Weights of a small mixture-of-experts language model, trained from scratch on English Wikipedia: 768 tanh GELU neurons an expert.
Below are experts of layer 3 (counted from 0) of a mixture-of-experts language model. Rows are named router (the router's row for the expert), down (a neuron's output weights, with its number) and show model dimensions 0-159. Each number is 128 + 32 x the weight over its row's rms, rounded and kept within 0 to 255.
After each expert's rows: a language model's description of what the expert responds to. This comes from a sample of Wikipedia text that the model never trained on.

# expert 24
router [ 75 103 125 200 105  87 151 103 160 143 132 156 103 149  92  96 126 121 167 209  78 100 154 105 135 153 135  75  55 176 135 104 125 196  95 184 102 159 176 125 188 106 119 149 140 155 150 112 138 159  64  88 148 140 140 129  97  99 200 125 129 120 136 109 120 125 130 154 159 109 138 140 114 145  72 119 109 176 154 122 123 141 172 126 122 142 113  96 142 141 146 129 147  79 180 122  86 114 153 166 129 112 132 176  95 148 116  45 160 138 104 140 126 153 124 115 162 165 136 127 143 149 168 156 130  76 116 174 168  89 180  89  85 109 111 145 109  88  91 161 129 159 147 128 116 144 150 138 102 122 108  79 123 167 116 126  83 127 124 141]
down0 [188 153 122 123 131  72 124  97 133  86 132  84  81  93 124 148 128  93 119 174  88 145  91 181 120 178  92 123 129 157 141 153 167 161 143 143 110  91  78 173 108 142  84 124 110 159 152 124 127  98 141 131 143 116 131 115  68 113 104 124 127 134 150  53 102 198 100 121  76 138 190 180 140  89 119 121 155 130 107 100 175 133 176 178 137 156 196 147 112  94 137  87 139 126  81 116 160 180  80 145 117 110 137 155 142 131 171 111 116 136  84 148 149  75 116 169 105  70 130 149 107 115 109 100 148 154 105 131 178  82 138  67 113 118 120  86  97 102 140 119  56  54  97 154 159 110 146 122 109 138 146 138 172 171 118 142 131  96 101 156]
What it handles: Line breaks, close parens. Line breaks ending sentences, headings or list items before new sections, and closing parentheses, often after numbers: 3), ").

# expert 8
router [ 65 133 197  86  89 149 164 188  97 136 130 164  73 118  99 160 160 106 142 132 124  98 140 162 203 133 114 114 120 147 122 120 125 155 152 106 141 135  35 176 124 113 170 152 162 157 179 142 116 133 124 159  99 156 189 104 111 116 120 115 154 154 126  70 129 151 155 138 147 154  68 204 154  87 120 125 148 126 139 102 105 107  87  91  45 147 110 199 138 170 128 149 114 132 125 158 101 103 147 141  97 128 148 143 163 135 134  91 102  97 145 202 136  77 125 139 146 158 129  72 172  49 104  49 140 129  98 141 123 130  90 114 152 144 182  98 129 146 131 169  81 112  86 125  85 165 135 128 111 130  78 111 122 127 137 153 109  76 161  87]
down0 [158 101 136 162 138  80  70  51 114 159 156 113 119  98 157 166 144 176 165 110 125  89 135  61 107 195 175 127 156  88 176 163 118 110 179 118 173 139 122 136  99 138 140 138 147  86 100 197 152 137 129 135 139 134 191 120 157  71 122 170 117 137 156 162 144 178  80 143  61  85  45 124  80  81  98 124  93  87 127 119 164 137 116 135 127 192 135  92  79 157 131 150 183 101 147 117 170 140 112 138  53 145 169 121 131 154  78  94 102 184 136 199 150 135 174 103 119 126 155 119 144 143 151 122 105 194 164 202 137 137 112 148 188 132 173 127 124 154 138 122 111 118 151 148 145 100 180 139 160 177 141 127 137  38 100 135 180 137 114  57]
What it handles: Infobox list fields. Line-initial dashes and field labels in infobox lists, such as "- Born:", "Scientific classification", "Preceded by", "Website" and "• Total".

# expert 21
router [138 126 185 155 145 143 112  89 181 129 168 116 172 167 158 120 151 128 142  90 157 141 125 182  80 130 137 148 152 189 157 135  86 113  94 171  77  82 137 135 150 127 166 166 139 150 127 111 158  73  73  96 137 140 107  97 104  86 125  88 140 109 140  93 141 100 141  63 108  33 130 119  75 135 135  81 148  75 105 137 114 132 102 170 137 145 130  96 143 127  41 108 186 132  54 155 125  86 159 153 143 123 126 181  99  69 109 120 130 155 151 143  95  99 126 138 100 130 101 136  68 138 162  89 112 125 134 142 123 139 162 100 123 158 121 110  80  90 103  99 135 165 103 103 110 103 107 151 121  73 129  83  76 200 132 109 163 173  51 115]
down0 [125 171 157 103  78 105  98  78 159 146  68  80 146 148 151 134  98 137  80 138 126 163  76 155 138  91 145 117 144 133 158 127 152  85 136  98 163 185 128 106  93 105 165  74 119 141  52 148 144 149 177  77 108 144 172 112 116 127 155  54  76 124 156 157 119 130 108 109 144 138 104  69  93 156 154 120 123 135 162 100 169 118 185  98 119 158 102 128 182 155  79 130 146 130 182 164 143 129 108  80 160 149  98 135 150  56 172  86  55  90 146  52  71 152 136 119 121 105 157 157 135  86  93 123  82 154 135 141 129 108 148 191 159 130 156  95 140 171 139 100 165 150 124 160 164 138 154 138 109 115 146 158 137  40 221 124 105 114 102  96]
What it handles: Verbs after subjects. Main verbs and auxiliaries following a subject or to: has, had, called, located, named, awarded, plus particles like up, back.

# expert 25
router [136 177  99 133 152 148  59 120 175 134 127  92 153 158 122 118 129  69 116 158 192 157 137  79 153 118  98 177 105 178 157 134 109 103  70  60  76 130 123 144 124 157 134 178  90 103 124  76 184 130 204 146 152 117  78 155 117 137 142 130 155 171 112 126 125  80  75  74 123 112 128 141  68 152 132 188  92 156 106 106 142 163 132 141 168  78 143 121 109 100 124 145 141 174 134 138 160  51 161 153 145 129 166  92 123 121 164 158 182 169 128 133 152  82 133 136  85  97 152 103 163 114 178 148 168  99 137 148 126 195 124 148 136 120 134  99 156 114 146  90 132 159  99  74 141 165  88 154 125 102  76 147  90 113  56 101 175 111 134 179]
down0 [111 182 143 104 180 152  94  90 174 183 168 132 138 130  85 102 121  66 160 184 106 151 138  95 133 206 124 139 114 135 131 106 106 126  94 203 141 117  92 140 144 160  68 110 105 120 249 109 126  74 110 138  67 138 119  99 158  96 165 166 127 163 115 157 120 134 155  88  83  50 122  99 119 148 142 129 101 153 115 110 156 147 137 124 231 140  75  60  68  66 128 127 152 141 135 109  95 175 141 142 168  84  89 110 138 167 110 112 139 137 132 116 166 138 162 125 111 125 111 125  97 105 162 123  52 136 178 160 168  91 146 125 131 150 161  99 155 115 129  34  74 142 134  89 187 101 149  35  89  71 120 147  95 177 126 129 145 128 122 190]
What it handles: Capital letter fragments. Single capital letters and short uppercase chunks in acronyms, codes and names (POS-T, MAC-K, 2MS-E, apolipoprotein E), and Jr.

# expert 9
router [115 116  75 123 155  84 101 156 133 144 143  65 111 161 143 159 150  70  88 158 165 171  87 139 133 163 154  99 145 117 136 105 132 106 149 146 126 183 133  86 114 145 139 181  97  93 114 148 185 148 118 179 143 151 152 194 101 156  84 212 117  95 174 214 142 148  88 153 156 107 170 110 118 125 150  76 144 139 176 111 156  76 114 175 138 105 127 152 119 144 141 134 105 139 132 123  71 152 127 171 120  99 150  80 121 106 149 111  60 127 128  74  76 164 118 149 123 155  99 167 149 203 147 115 120 148  84  99 124 177 164 121 125 182 121 144 137 107 145 130 117 137 138 143 173 149  68 159 140 137 155 137 144 148 144  92 136 154 122 126]
down0 [ 55 171  99 158 149 126 140 100  75 135 131 126 128 171 161  72 176  80 101  98 150 143 119 157 137 141 129 185 132  10 133 124 131 122  58 168 123 135 152  73 167 167 122 115  40 113 112 184 139 113  94 131 115 140  73  43 100 142 162 131 126 105 140 125 184 103 103 120 113  70 116 176 177 101  90 159  48 113 122 151 166 120 178 141 176 114 147 112 135 142  73 162 101 127 135 123 113 119  91 130 101 134 116 132 164 113 160 131  66  80  83 192 184  82 133 169  99 136 114 106 159 133 169 175 118 121 135  81 166 101 122 127 143 154 135  99 167 164 111  87 114 133 120 105 122  84 174 110 123  81 130 117 127 123 115 154  58 127 111 140]
What it handles: Head nouns after determiners. Common and proper head nouns right after the or a, often before of: season, year, area, University, War.

# expert 15
router [ 72 147  92 129 127 150  77  99 105 110 112 173 122 186 140 175 179 144  90 155 141 165 101  92 164 137 151  85 125  80 128  63 151 143 108 120  92 124 196 127 129  95 170 118 149 115 150 157 178 106 116 108 154  99 168 163 115 169 132 173 143 135 120 150 127 121 128  91 145  87 152 162  68 152 108 130 191 163 126 156 194 117 131 159 130 115  68 139 120 157  35 133 154 152 223  80 145  92 162 130 124 158 122 101 131 158 142 162 167 124 151 120  34 156 138 188 133 106 109 222 137 181 104 144 160  96 150 136 150 100 119 172 149 130  95 130 157 159 160 134 138 135 107 113 166 180 128  85 146 166 192 142 124 149 108 158 127 134  74  70]
down0 [136  79 128 152 149 156 202 187 145  97 136 130 144 109 114 121 153 112  75 129 140 118 137 192 113 135 128 179 126 196 183  82 109 129  95 148 137 118 156 134 115 130 143 101 110 151  88 108 102 184 140 163 150 172 129  84 102 175 132 131 148 172  93 141 129 106 120  84 113  53  82 100 150 146 103  76 107 109  84 141 122 174 103 128 122 186 139 121  66 107 128 117 101 108 109 122 222 170 116 155  75 121 143 136 149 141 252  82 124  73 136 114  76 157 114 113 100 117 147 104 120  90  45 168 151  75 188 143  76  99 145 103  69 114 152 133 142 143 172 105 187 158  83  68 102 154 107 123 148 150 157 113 129 191 142 164 132 107 196  94]
What it handles: Topic nouns and modifiers. Content words naming domains or attributes, often modifiers: military, education, music, football, water, built, political, transportation.

# expert 2
router [118 107 120 111 111 185 141 160 133 123 130  99  90 185 159 137 154 153  87 163 189 128 105 124 122 101 191  85  93 117 134  91 105 110 113 109 143 120 146 124 121 109 139 124  55 111 116 125 191 142 157 159 124 145 101  89 150 152 180 188 134  99 125 144 126 140 125  75 112 189 129 138 146 110 113 115  95 155 109 154 192 140 134 115  88 129 155 155 148 176 104 206 132 175 121 127  73  94 149 115 130  97 119 110 176 121 116 100 163 127 137 163 120 193  94  96 146 177 139  78 119 200 123  95 139 115  98 169  90 137 126  85 128  69 107  92 169 176 160 110  78 115 125 213 140 130 167 114  63  86 164 111 130 134 133 161 140 134 146  65]
down0 [160 132 109 166 167 185 146 148  86 126 126 106  91 110 121 100 179 150 155 108 114 129 195 119 110 138  62 114 143 152  82 145 137 107 136 114 104  92 122  64 123 146 166 199  96 120 176 113 187  79  84 145  84 108 166 101  86 163 146 127 186 130 155 110 161 113 168 129 105 123  71  68  93 143 134 162 163 106 126 156 108  90 152 137 158 182 132 140  67 194 105 149 126 165 148 105 140  94  69 131 159 137 181 181 184 116 108 147 187 131 126 139 107 104 120 170  94 106 137 137 148 110 101 207 157 118 123 140  86 142 101 184 133 124  72  99 153  93 103 128 140 103 113 117 104 101 103 119 158 136 129  76 161 107 142 116 207 144 182 150]
What it handles: Capital-letter name starts. Word-initial pieces of names and words, mostly single capitals like W, P, S, and the verbs be, become and became.

# expert 23
router [161 172 117  80  77 142  94 115 160 154 120 125 152  61 102 161 163  67 122  83 106  89 167 104 146 140 145  87 126 135 146  42 119  96 116 106 130 137 107 193 101 141 153 156  89 151  76 127 147 108 139 117 120 169 120  56 116 126 121 144 122  56 127 105 157 160  43  96 185  98 127 143 164 153 109 130 170 132  93  92 155 133  90 170 118 126 142 165  81 153 172 158  57 152 104  82  88 157 189  94 130 128 120 220 174 177 170 137 149 172 126 110 152 166 147 123 114 199 172 128 154 106 188  98 140 164 153 114 183  64  83 123 131 159 121  39 100 130 139 185 102 119  89 197 156  76 119 164  96  77  81 137 154 172 136 127  94 135 137 155]
down0 [170 112 155 165  78 129 173 126  60 136 118 100 134 112 148 138 174 144 122 129  89  83 106 102  95 113 176 147 126  81 181 106 133 117 185 112 127 134 209 144 172 173 109 162 132 168 157 105 127  68 133 131 181 153  90 121 148 149 128 149 104 183  94 111 116 123 181 122 183 146 140 125 129 135 159  84 140 176 164 165 117 112 101 122 155 122 118 185  89 130 115 128 162 149 145 162 185  77 131 148 149  71  69 154  67 130 168 114 127 173 148 157 157 185 163 120 126 200  98 172 139 169 149 118 122 122 167 118 112 137 106  77 160 113 132 104 141 156 129 146 197 137 172  91 116 148  65 135 166 117  91 109  57 125 206 127  66 187 114  91]
What it handles: Relative and linking words. Conjunctions and relative pronouns such as as, that, which, who, where and such, following a comma or known.

# expert 20
router [142 160 121 143 164 136 150 130 142 103  94 177 129 111 109 153 163 181 155  89 131  94 117 105 140 157 139  72 197 188 125 123 112 181 130 176 108  89  95 167 137 106  86 134  88 105  86 138 140 135 116 189 138 114 154 127 155 136  80 145 151 168 142 124 169  97  95 183 153  83 116 153  66  98  98 177 125 161  83 135 123 152 147 107 118 117 105  75 124 144 151  71  87  61 184 118  91  94  73 130 195  97 135 142 162  86 136 140 157 150 131 155 145 142 122  59 120 111  78 129 133 131 133 100 118 146  79 179 166 141 149 116 168 137  95 132 154 135 147 134 132  61 123 180 152 146 185 141 105 154 101 175 162 113 179 133 143  94 136  80]
down0 [123 125 208  69 154 140 181 116 104 136  95 160 172 135 174 153  81 167 173  60 133 130 137 176 175 117 110  86 102 154 102 117 126 144 104 105  96 116  71 112 175 117 169 161 164 111 105 155 102 138 174 117 162 136 117 138 129 155 106 160 116 143 113 107 147 131  88 133 105 116 163 108  43 124 226  80 163 131 180 133 130 129 138  87 108 121 113 116 134 115 119 124 172 143 161 120 104 219  91  96 110 170 138 183 120 130 130 146 150 135 129 124 142 123 122  67 150 112 132 128 139 112 113 119 127 153 139 199 149  79 145 111 129 147 110 103 136 127 152 114 102 117 117 130 103 108 117  78 151  73 135 163 106 176 103 117 142 195 141 117]
What it handles: Articles and score cells. The articles a and an, plus one, no, same and another, and numbers in score table cells, with vowel pieces inside names.

# expert 17
router [156 153 124 128 142 120  89 105  98 161 108  71 147 126  92 153 135 127 126 188 133 132  99 114  72 107 101  64 155 144 144 132 125 151 169 183  88 136 142 133 139 158 106 150 103 121 105 166 196 112 163 155 123 143 145 188 109 101 169 135 143 110 132 116 122 168 118 161 177 121 155 157 144 134  99 127 174 149 125 162 144  49 107 151 142 107 176 157 112 141 148  24 118 165 166 192 126 164 127 144 173 155 123 107 142 100 108 125 106 111 128 126  99 110  18  96 128 132 122 174 206 210  81 175 116 138  77  76  99  78 130 146 142 114 133 116 157 141 104 135 175 149 141 132 141 104 122  86 128 150 145  99 145 124  72  87  75 144 181  91]
down0 [164 111 163  94 141 129 139 174 166 170 226 135 170 110 118 173 149 120 140 141  93 151 119  82 142 128 124  95 109 152 157 178 144 129 154 149 152 145 142 160 147 115 112 132 194 102 102  92  82 167 107 119 122 159 180  85 138 103  71  88  88 118 149 105 165 105 129 108  90 158 167 131 125 134  87 150  88 168 113 171  83 153  87 104 179 134  97  81 121 159  97 162  94  98 163 152 158 123  88 139 153 134  86  76 172 159 133 156 142  39  91 103 105 147 161  97 127 147 115  80 201 131  84 120  80 216 178  75 107 125 137 177  87  64 142 163 139 126 139 167 125 188 118 138 162  90 111 149 123 171 117  96 147 100 104  73 110 159 158  85]
What it handles: Ordinals and table pipes. Ordinal suffixes th, st, nd, rd, number words like first and three, small numbers, and pipes opening table rows.